From a checkpoint of a small mixture-of-experts model trained on Wikipedia.
Experts: 24 experts in each of 8 layers, 288 squared ReLU neurons an expert, a sigmoid router.
Training: a variant of SOAP for the experts, 418M tokens.
Below are experts of layer 9 (counted from 0) of a mixture-of-experts language model. Rows are named router (the router's row for the expert), up (a neuron's input weights, with its number), down (a neuron's output weights, with its number) and show model dimensions 0-223. Each number is 128 + 32 x the weight over its row's rms, rounded and kept within 0 to 255. Numbers have three digits each.
After each expert's rows: "comes after" lists some tokens at least twice as common just before its tokens as in all text. This comes from a sample of Wikipedia text that the model never trained on. Tokens count by the router's weight.

# expert 10
router:119148138065135117112137155145155168174080128117127094129089136125099139118191134141171097173102088151125109110173144189112075105135103091147121136095110096169107157139115188109178102103140123109134159082079128160128159097107113112114167203154108126153111069091172117128120153060117125186109145110166150089123128123120098116112078123139165096100107091122119130190183087091128164115135216098173112172093124168190054127109090119130082110158146125117201158117096173135196138057144172130148080088110117109106117150161140097085132157115106107163131132056147126105134207144148087138134173111175188085121175142097131130101165071095138150135120194068097093106088115154124114125111
up0:149158156053164166123116076117141178145171165139134147110072103159105081150117120125202104218119142079188113100141140115106137113157175115188198146140141132168097099149138132139166125129134089118164145121133095101156176094134125135156146029095100131158106121097108133109176146100130100094124135139188118123173141116156178149110144126183133109151101096128074142136140109062071177130155189155196134085166128188151124136077123086108108102149132113147116169142129107145130090084112086088159136162117171135089134123133170117099106207108133115158164150099176107113102166128127073139201168135089109106135128179132153149193116069125098113114145121076148175082129131126136106097050
down0:120110103152079113117129147090106141036122096206167118105091112142138145147138100061169139093200161130106136209066062084134118198096202131162103151120139162099126104173127037133169098126114134182121134156129109172108144188109160119117080178162157111156148137122152128113144112109083149097133101099148166111163169060114101177140099173154106130112102138108135057135134151116183118122127063117110107126176108066162178181197123116141137142130089162150127117174161128169156127164128090156138129155112134115160082166125159104083097100131197175141117109089117125102119100141092155109113128136109168123101140111144147084101087115106132158173127117124171158106184073154131163085122
up1:131106097107107102125107147109128154110151081186132116100168109170165117162133143098179092138108088202147178141072181128149091208124104135099143131146086130113149093140128181092156136131146093097112094132188092110087155132173139127157131128115115123142139068079092148108096111126125106134164101121110179135123125076194088124163201135077131089116163133157147114118132086094085123127098100112132114150116092132184128151131168129171085124116162175165147112140183182118165116144155153161108141104152124133133082082136167156084142149091088152130140116126115109215193097034152121143059158115153094197114147113152150168090141180168084117047154108090125158147102141208062123123110
down1:132179156121079082188054110091071037098096091129133177139093121151130103144123112098100138159133136132131172141155160140158097101108174149181119139117140093118095121133167180118146127090104165135160137131122125097169118094055113086102119172157135101204158090149130097071145092172199125141113211078182144129197210134126121122129160068153107111065156143149134135106137107167154097127109125140129127198143139138145118197160155090165107171168121072143119101112061115127156138151112132152076137102151092157126079128121082137094144121134155102120134111098099054194128161148111070113164158132159125112125179165128112167091139158089153116099128132136136159181162103090130119094142
comes after: "s", "ed", ",", "ing", "ation", "es"

# expert 17
router:143163142125103102179078100116176145137114087133212165098158141130166076151163088105164123102112120145110144160178142119101102167115191131163097181074147143148156150144138145165149118056102144171061110178136124117143157172145081102178149169067186129159114147138121174198130173054128134162091118113154132144164087077121106086128184091128067127151131139113176136153114139118091168157190156164125159125149132081181172111124139069120159203093130110144146147123093102126140165122154157154099153129067087121158075123155137120103161160140154118146125161150134088096123134091131137103122050197113156100133124102133090116126172117098163126202134076104182139139101119168144097145181
up0:185139095108150122097133149126112144190091077138146119145112152161119178143177108099148096134068110173128112175109143121130098158126118112151204145130068107134127186137114148113157161111186167150168175144088154147195093174109122076160125134066090131144121178197105137105130124110109104105148129122129119150133083127169106152158127160121113160120165130143130166200133137142146135167130142126135098105107124138161158048146142088176167100116142118157129122122145168116151154162151138127097181204062153186152142173114088116168102092162118159097122103094192151050142069180175139096136087121134144151205074167165181156131128053134111133165088183097155139108141075113158083082152
down0:153114133142172124113170151131158129124095150108148140089150144129078123166078177130100155121177117127118141146111101155169093087131185132178090097120084103190128131149126119210145080147137102160044122112154140149140100090145076169090146160149086121152138144199090102130157078146092107169135134166102119085148146043136154138148151107107119143136145192085156058120139170114107112175140077132153128094088127171126108124102130136133156129131132136100091115157168125113149171159130082121136194147144107203065103043055117148117110066090202158114171136147136133174153102159164150116170111126082121111148143182132139094030161116147140128095129102134187138153089113127154187139127
up1:093087109082145090157138145124087175137109145099071141147184128087148157139170096190186113138115167128097169106036114143127149157130087105191134080129155080145088117088094157131141116116100057146195107126132121141093169157114145182163109088091130178097183100147169086107134114148205150115153133151135146071201122116175129175094147117158195135146137128101146129126144123189189100107122203120089129126064094161139129155099063158140132141082095134062135142156113097070148124147108117101149129091126128132086114135140145112174127135110118104075108150124083136094138095117104106127096102071114202098100154079162136090098154071145157162119153181098158104115119099155150143107170
down1:091118148123181052116115164156154113158174112097145141161100155153080124111152159125137195086103140185118144099104076137135130124135107143131133174144123123091159112081095187125063153062115093123150129121200125176120105130138147123069104132151077185071113126130191045129138161118074150131170116103158134141126126139109111105062083177147175128162150096173078178133144112134119141127069079144072164137159071175155146096147171065214118129108113112148157105141159134123099144133099153175154153127128182135177140084118127131127134058079168097100093116161094094098154191154061119122161115105105173139165095114089124144162156136151088158080128140122154122106154137179163134109103
comes after: "\n", " |", ".", ")", "==", "==="

# expert 5
router:135100113099145078154142086110147093122191089173129191165120113092131150134179149094154187190182144144131117120141166145058110112132122107089100091139107142158116058091141089123134131145187124105075144136139151108119163172126124048146137123069111068130065127137105149197135105168155072125148131115163116117096155100109124079061118126140143163113128124174167179083139117118131107164131124124118152149165126126074149178125120116112111163124124109131175098109086075162090151136146129078124120142098138107189072090120142130068105122123117079156111102059116139067084107173151128113155173149106131179082087133162102148158218115051155133139085146069158170111123131125161187122079
up0:100065151114177096163058110146130140157124145113141173089145110108160099073076177114180135214117194103111108107192127174120091134164095132136177122098143071126147094098104136139095098154126135150178153162122133126085095129124080165090171131131146057145147148116118073132173147152138170106107166143132128119105086127182112153127086185165204151146104129107106122076124132147154107185166176133142146117149137173078049157132100108133090119100106188105147121148136130159185168116133128110118126123125091145181039138070157118068158160168132139095132154148076129030165119124120152125116090125144078142175122106124109135151141130157151124099118173127087060118075142141106138156162
down0:163054076054114151124126129133157117128140133143188063090106067066099181104171081088133104089159166131092166121070077098112117141124068155139122128115090142157121117153104125126084158098119126162104089127145149184132105187108159128115144146165119138055118082163084170098126196121183147099101172151113062133159080091108111142144135084083090138160096153145171099129176126177146100152080114127113108157133093077123111157125126148121117164150080160131120112123091123071123117184161101154123151059048134171172131091154117074172144105121109121148092113099116169123144130091127136127124170085100103156088172144082089114111089099121157159124105196083151148107129125113064141172097
up1:073107118164114063118096141114142131141131152144143106117105159134069094106118082107156179110199142139086144179162113161116181140123131138090160123098097157140181126121150165091112128141138137139124174172129158138152092148147173117078156090137159067141152114114158151154076223168124155162138135119133106111157153229143117142116147144218186120183093126114142159103167114130095175064057152152157136090132122146097141077129178111141125119141080138103166118189166091124128121078070103134145175131136111081146067139168149200159105152122128169138065088117166122162149114129162133070143103106187083151154111137143106113099132081141161122142101101092164136134130101129083135045081
down1:104104077167127083125169127199116145093092138098114136202108086088111127156128131125114121096109127071168130116129086103085142138160103164076086108111162174099146083105156148120124082071128114123150109136140135110117125157156168151168089111177093108152125129139155131090101143140118121190114169117154072061106154161129142175074101114149089121179160140117119132152141139126111102108155103091151194070118136165133168123116132145056134108111183175124093069088185088142103119196113097129133138162133116159128147112129115116173114143130147152167061133164183099138117113132049113117153124042133111087192071167152070147127135125112234182142122163052159120120109093098101097101147
comes after: " |", "|", ";", ":", " (", " on"

# expert 21
router:124116145124197159099123114164131111124124094123118112186106129108118109126178112102124188122128149191142136157178122153124119160099104117157092108190119114162187138148140103139185113133154112081126149142105138078151169071091103129084122129124138084090145150049191122121197108107109067159130124149151160056139135125149155086144158174179111139151120119118146158090178111157093115181164119198156131130178149146114042145129106078150187146103138175106171149117119110158094129179067130137153146114097080094140059089114153136123174137082153091144126143084138086109110167139148105172135096131099099076116104143151132179037167122124061134091116171121124163108146181170066097182130
up0:112159134094123171097106198194114116096101106161161173112145193165054138180114165122127188188127167106129093101091127135162119189111167114106125142045166128076203081117142132118151189084159092185131092087120165080115149125138128107069171106169120170121168149101133049160099060124139167172088139147146092121105123148166101131186091152238115152135135166150102107151147154162147142167140174092176085156159125112147137144144068122141114096112087106129124121158147171104118121063128116137117147160112100103124114134127129141094143067099152086163138081164115078136161122149129174056153085110104129137124104075123116164165150120132160120134145151095118114112106136108132098128145
down0:130100116163120120157120089159106139050174192122158098123138152130118074155102070051119128142156093107161162165132102183117152114158133162107102060158147102102116107134132158131185090130109160086068134101061098167136181123095062121131137110044126189115153096079113108150102103126129125177129168113104110153129193073133094055120115121121075077088146129169114127129183102135134136160115147143164059137182079117119101137112131098059208123110177128110158108174149093140093072110104105110096092148127083135182130126096086175123106110079166124140110136131110110089112166100121089091095123159178121134154057089105136136155132155183095093110110135139122185120122171143126120100106
up1:154139109113104104136129152138105143142141174125145152123091114101172190154108155110161166117155127178118160132130161146075066138110159191112047133144139120112138123132170132099138083144076164113102122132185128134183136102166165154084145160141120053111070116110127109144092105081124121068069115074159116026167161146128156105121196174152152193151140103130115164136108089174116056149099135113061151130128107050156125135119104168116173129111177146103151114106121155171118149124050065168119132169099138107170058135106115081144133123095139123088141126109178095189128171155109142132125155132122137116121098118171167156103139150084122125129063153059172141086097089088114106168157
down1:099081055152098059107111161147103093083182045119111127071132153127108127107130110066078089157131150127159123146079072128124143134151157140125171110126135073166127173161118134111154116132136116108115123135172105122125170115107111169068058079105108141180148123175097137113109100116039102097131103130115158144083099067115206154154153118178143145111120175105081113093091135169152111136133045119152102074164106135088155153106142146158156111145154156150140142133190098122102134106105128069063131112125143127086080110123162089162202139097133159143132097107086141138077081138125144091149150113088151144149142047137087183143117109093106161184140114165102116209150123135132096099111
comes after: " ", " the", " a", " and", " to", " was"

# expert 19
router:066099109134156149094183128100131126129106092105178104166062104112130128184170122118128108156132123126187124139110153160123068071167157100111096127138146098145115094101094104118092146155127167066086154140141108082107125181109120111129136127125136157141062157167138112124131172167066141135087146141192110137098129117109125102057101108086131105154175095173088096149089063138131138175137217139161114145151142151170131131130171082078131155153067189110146157082152069161115165067155118151174062116058130076148160146134071093093106126112072098093118157136164120110105134147136122144133151144085109161121130167122165130095128112220110058183113163094136124119113087112148090092083
up0:082127105139151141112077083125155138108140140116112076121082087148140123097149131187152133093112121053106162107154136127155108125139124124117078120116093171097129164103165169130116161120178145120093190151137170112157117075104102174111069168076130169108085107182117140141124170185102123123111146091130087152141130048101140068126124113172067107146127162134155123154167114128124211108116111070206143207154144151129109145112173182190097099176138134119144159147131126222080151200120135100115120163099140058173059138131101149131101168116162107132149101139122130142123072110115158139114133178143172148114116130110217108177161155129179112138160147072171177129145162122133152127119
down0:161159098125069105108116098136118129130127097152151145175136118113180099136135105143155122131080146089157123119151105124113112136134093165132151130068147099122150144100166166137130108112109097184165165138145090159103168166174126053140144122148174139142193154123161137149127154169147123127070140147089159129121130068102114170182161049096148089148165171123119137134120097164073099105072092112104131109143125106166138046131105117171090139116124140134125147120057234108094102128163177107162116076186137125116123167129131125174088120124189154159123101178167149161181069140164194117103093141123114110099129103094159157169148186039113144142108102151134132132155098202096112068209
up1:104111136114097155077183159113191040120118098092141127148167139140115136114154125129081182148183165115095162121094122169106167125163127160135083199132089076124078118117128161140144095085160141116144059137111071126086101117091164139077133164137142141117070161129162139179140177158079132139107197145133097124148120096125105131129190120127163080141141086126154105157065169124148066128113142082080138130142088144190141113104116124099106125137200134158096137158098050144117158116123124142157053098127183104088152118093157048122082034111096134157137120118119139123188111146109170098123068199123073110141161149143067153139106181134140120129134151140171113152143131148096140126127
down1:166120113151168130183128178154139176161165118119107120162116087056085121132161072114097114157123145103104140189140149183126120142066100174115214144130130153089132092115150153168149120107122128106179050152134158182125127065104154146102185139111096147099082128130085111151145092094122134102133073078098095178109065124122054096076128100124085084106121107138115115148075078107105127105118159122123140087124082178171178173141108085190168066130057137096132105130176124148132089114129125122073118149074145143081140133111179153132120118129097107124114090129133114117090125117106164088156127171149173185135093112156110200133159117065133083110145138132123093131174173113071098129182
comes after: " |", " ", ".", ":", " 1", " ("

# expert 3
router:158096116092137106106141111125147119131163085170161100122181093085162125130176146138078196145123063168165100105111108130114088052103124151167131123199124149129153115099121138107159129108159144122176153204125152131099156121056093058085103113072123176145122180131084144158191159088087071166077110177136093147140134078149123102151149199105180165163135116164079134146093122185078101137147111147190109130134101184113098124143115081136141134128169122130115179170137135151087115073113121125106176085177094051139135120134152131165156126169144124071152136123123148094134129122177107151128076114103141133119107201158084091101176117100085186109120166122156131109131116107068105132172
up0:186109164183133136122141138120173143118120126113146185123134091157133109093166137181067107169101092124117100124149129168123151134169077077161151140184179173142224141071170130066098118088139106120154175103089153085111189171142145182113113141124111123143123146090140154062081183169149161106085094126127142111197158083182060119146092195096148153129134117169111085146098172120162181107129133142160130128108091150133090111108108096081135132099113092104073122198092119191098146122119130172129171160127127085151146128126143104084081091090162071112139149136158090163119146174200154090136105140172147145148165165156103123118152162118137157126100118172185135155104148090086095101122
down0:145149153192117114124125164131086176149113123112176180142119141166139125122169165140122137175076132174088150157124155121151177101108092126149198106111150144131101085091132116070100140167127127079070031120127125166113142097136115160111103149173081155135105115076140116106173079156088085157143161124061143150160131184161160118124142117094114085175144151157148126122127178130162146107104208076179097103147113167147150105132124121124095092115109137120146174134097027117159155083147150097123117115091130204141118142164116155162177155152096127139063121114127128037084089151157099111121072147191122068148162167113112081151113069090109145155144128082167103096088165137156125170127
up1:124133127095099083087113110119121154163148085136089146186122157113154120110094107158118156096140079155064154094086138101107108131168195118160106112075133121167155082110164200107182118129127167091150181150182079108139106146110070134119195080188113203092122184094134102182084161090096133141126114093140109134092115079140099147186119154157175103171116151109126100152142085115146124064134083206153068122107196113103156130150135084126156119142126120164147079170140146130103116128128122129140171108183136152082113176129114151145134103080162092139075133126092133191154125068200134162154139138133112101168120135200096086090145128115125193158150132176080108149099106149147095116094
down1:170105115204128212154077129097115111126145093112132190070104104121137125129052087102156155117095163100161101181139147153139147147120093224139132078095167137099133118161145139149113139112099110125114133178131159125094068113140156124094148123069197097117089129120090149136149162145141118170135130106192104109134171130115132115175183173204132126149123106162161134119103143130161202117140140077128108100132079122109075057141189141194154106133165119079152136104145144171156145104161119142134163131134096180155112069125117114151078083157080100135117197122095169098150079181119113118148073126127118106074108114162166111119093193088147121112160173132125134132169102127160151175189
comes after: "-", " (", "==", "|", " re", "==="

# expert 23
router:123143113134088164127160144104133119128131098075142095127072109186150122176144129101170116124147101206151121142183171121131132106151161134131077089151139074199120129146100129080138123126150162118113134156112077074125170074130125116086145173095153082150172107156132108139146094111080084140127121072160128120130185088154042096078077176102093145105187112115089121127157136129076177129126134160165137132172107128162047174169114152141167123128108099179148155118100107162122130138086155167133087127166173121146128158157138126150167065124130112117059118134128158121110221141108151122115116039140140134126180166138153145033098143123071105158064148123111116139061130156137062125128
up0:126133113119194130093085126066106076175171107071123118106100080137160118127143127149136175115105082102103149165132112127155200120138133161125086091136150093144103175152135163129156073090135130190138165093093133161112093165000129085128129103097175106162134117150139128141140064157059123129060131088144149078188182126123086125107120077136094130125171096179180121072136136143117085109128108111139101154118132179126113140162117113119117090149144083129157144166117064116129138117135158119133093117162139151122132178124134127138112090128078096167138145137179175130138033127154044123188133113166101191130062141127117121160111122128142085081078098090152099145127142096148153140148
down0:116076122146117115110152136100121172139150078130190123195152127138134118151164236158141155125097100153099118176134124149133121105126175067097101120133103125091126116114124117090121134196131135055108160123188115130140135113143109143135074065125132141180098112167109087112106119177124141123151142169078128130135036127089160126126085182176143134143187172078154143111158176092060078153174110072153067159157189108159140121177185131122218077117128140096112136095085118178123156146120145138168192084115103153093115165141106120139129119094135092174134065118131172069126134094149173114174069199148130119127135159161108118140092146125169126167160165099144114122140144124154125141114
up1:189110100136127118129102131164147113088124095080115187041068160123120121200139140103117082109160105157136112064157152121154155109149155141100076088153074095088135170144105102143142143129185141100087180148131123107099093119175093117090123074138120107125139163100090101102112125109122098143145132112149125116093110147148139188147057166155140120110114117189129150042129106157084179133124073162126084109107144106063111109146149135162079057121136102134121116122088129067078181130101154110156108144114133102128117093152123144130130125119192155170107057127116085090147063115069131122079133138116171128108102152135077134132097059076127209104114174076122175116161098193106087169146
down1:145126124069079134152143095087110129092095163108121061143095146152120169163105160152091133124097137128153095116143095103172127068101113159124047151088199162152160109142099169052123162136124158158087137142130125066074053092149079175087203103200114111148150170154143130093084091089119140150105160109105160144060128094134131127105150187070154090059111113131131163132103165152130146131144123067146092148142167091139121083176129093094097136113104139103115116163093137113122125101185171073175121164153098116108080109134074134075104104122166155100112126117116108117160128064129108128180182135090140180146173133092111123138142105128091095166075188115152112130131098098135175130174
comes after: ".", ",", " of", " and", " as", " is"

# expert 15
router:138100084112087158164118127106124111109150115136151125112157127208154136112154143098152144146150163155135122141103140115130136175084130145150096095188096124080172141129103129064164130113206110079134130111132162114149096135107100064175091153071086103115096119087076103173167156070135159090151131093100155086160126131129100156176120150121164203133131150138098081122161099117076158127124183140171103144111123175122115209147124097125153127165166142063153179161158133107114115109111140074123145062116049091174144130183176126081109097136103108157105147108120138167115136152105113149166127094084136165076106196095048128105123139176114196131153175140149144158159183115183054148106
up0:100188155092126136140161125127115081173178127196167088133157154166107170140134078161189171162145131121150160163139137094122139102096115065159114120084169131056134137136157105191138119085148127180132140115147115134147111099126133138049078100114099081103079040085145071103117196126077134127100148093046151095193102087159115155087171148151066150130109117129191145118137151171118141115127121160125087103090100175170128141119116192124146104119147106112099187066110180130127072088127107170127086163146120112129099149129123152122111115150118113134114150104117122145093183176132114174081135093129128115124107178135117120102198180163110185114086093092157134120181172163155136102108
down0:112137096143144125125097091141101184111195147134145117140110137094083116078142073108086129097201086183158169065081134156080127181148115139111117159124076151138123132176138099171149080196125146102077113133140086095140126145095124117156178115098136125091107140121087093138124130092132153106108101156121137149099104132061165031115128073187160152096104068093147138119169164130095062129169076130068145111078074155148129099146155156080130137146135145109089125084103117193160137187067169132123142111127126171149108172173164134113156129075117157134137177077138122146166082100131154149129137119151179109166115094163092110132104106129136079199168154175069136111153117133147102176077
up1:182134090128094117096081092109113107146116094099076156104143104101100118122153107151184139085126078100150140088067122117139133145117084127121156081182202092183135101128137126128072114145164165140066123125126123071112185132099149208127141108172125107063116137153094140165153131159151127146097121118140187134130176160171012053100147106124101118100077107162150086114100149166167127125062180082101091061115080161092147177139102118085129126149129080135105133167081082102118148102100147086143153130112130086132097092132173160060151125122117152110161134152171146123097117160101126158144146140118173116149080174083113077116139145151145130099092162100158113103122134126043113156175
down1:132094166122125150156137135147179151142090052146120104101124126133180124121114132167137131136140111129117146135108114129195151084194160183077155098175121092140112173125153108075151136186144085081134135103150107094111180159160074138105123128086180115112155115075116120143166146153142137128105109113105138097104128149157160087106186121154118155118150092112116159104171153116213074162103162055118106149126104068093100125096134111144118151103162143118122171078204143201123161118193159096122151214070099112070136095159148156110087140095152094136133106142150166067119073078086141089091095109103126148141165144146114088065114119052143163100079102113141100105124159070107151148187
comes after: "-", " (", " \"", " the", ":", " and"

# expert 16
router:169159131121125081170110157138137141141095105167140131131078171141105181135170179161136152149154168144118112156121130111128134112197109102110103102146105118081102107123156157106166123150138084147092156147116160011086161127116142036098167179122110111163071066107145144176153144089089105136161149094134157110094161114148128126079116115139136094086175149147097168150161097119137114121194130118147073170089101157145121097086135130073125169154132127165125140087075046122157140095101109020095160124141153099169114122165098105149179074125129110134104117091164174067087104145116094172119156201146170158145133116177125115133147115091123198176130157141153101110119071139177107132148
up0:108166129124169174114148191066174091140138128165170131144072133087142074184051088075134127165098151126130150108122128164095044149122091083120134173103106105090096184144116102150169092082117055140091090150139195137123121152169177119127155164103162090166111135135141124119101167107121052118129085143124093065165125155127091144114049106133122146090074069129156112115153139133076139179131154150183147158177111174111117120160164160197136073093127121123116147137085172113102102128177111078132093155145099141060178162118168143149147145113138178130131067119139151149120135107101135064131117058175159131114123113110119100131128098135160163168139158129178167105109083133132120112108
down0:053091116147112093102114125104145132121080095125160211135172186149173152132187125151141083104133129121096171133169065123134126134109084145148144140116170111108130168145078137168088148195115145147120110142059201158137114122125107114139110133132102112183140113141141126145116094123128137163144094092183152130114129091118151169097142131151140124144091176099178130104073102070131080146138117176156102142151062039143101138096135103134161099168064082079114094127112142201197140137095119079073098214128136114156092167119158166138137100133111150140193139132135143104127133160141140072148114171127122131153092084206097168116105136123192156138133047114067121165131125170147138157161
up1:097081122155097146101106117095146116167115145131158119142086092117165135149163114131181104133140073137155076103103139107089165138133122134133101186118046193205131120142091130142124106144111171166052181123092126166162140137150197167118114131112155108107089097133087115191114082166132144085137185153101143115101178164117144125071140106098082090164214118135152175183141178118096117166191162213126104072120167132106123158114113119138108119086155136113153147106092148122074134109074132100155123134091166045140126109093114073090135151109087094162113134197157100131114085120142112090138177097100158122112123129113159165166171115073106123160128108108047092102097155111089139130137
down1:121106151118196066080116096155162143119159052104141138139175108095095156092160133194102121076158113140157132143118088159130066118127137103135148129154127154148067129136157093121191151101121162135180104150113093096123084077151161127083155136120121116101124123111082098167074143078114110076128187182152086096111116130107173110128170142161129145094088085113115139134125154139148100077178175116125159094145090125131139149109166153117168186133040132076080103078174094203094126145116161101198177103127089126109149120149090134205136134189107131107056157136145131150111088118177143131132139143091151122084164120109045108134104131086111193160109111148095126110177072168132132115152
comes after: "\n", ")", " 0", " 1", "%", " 2"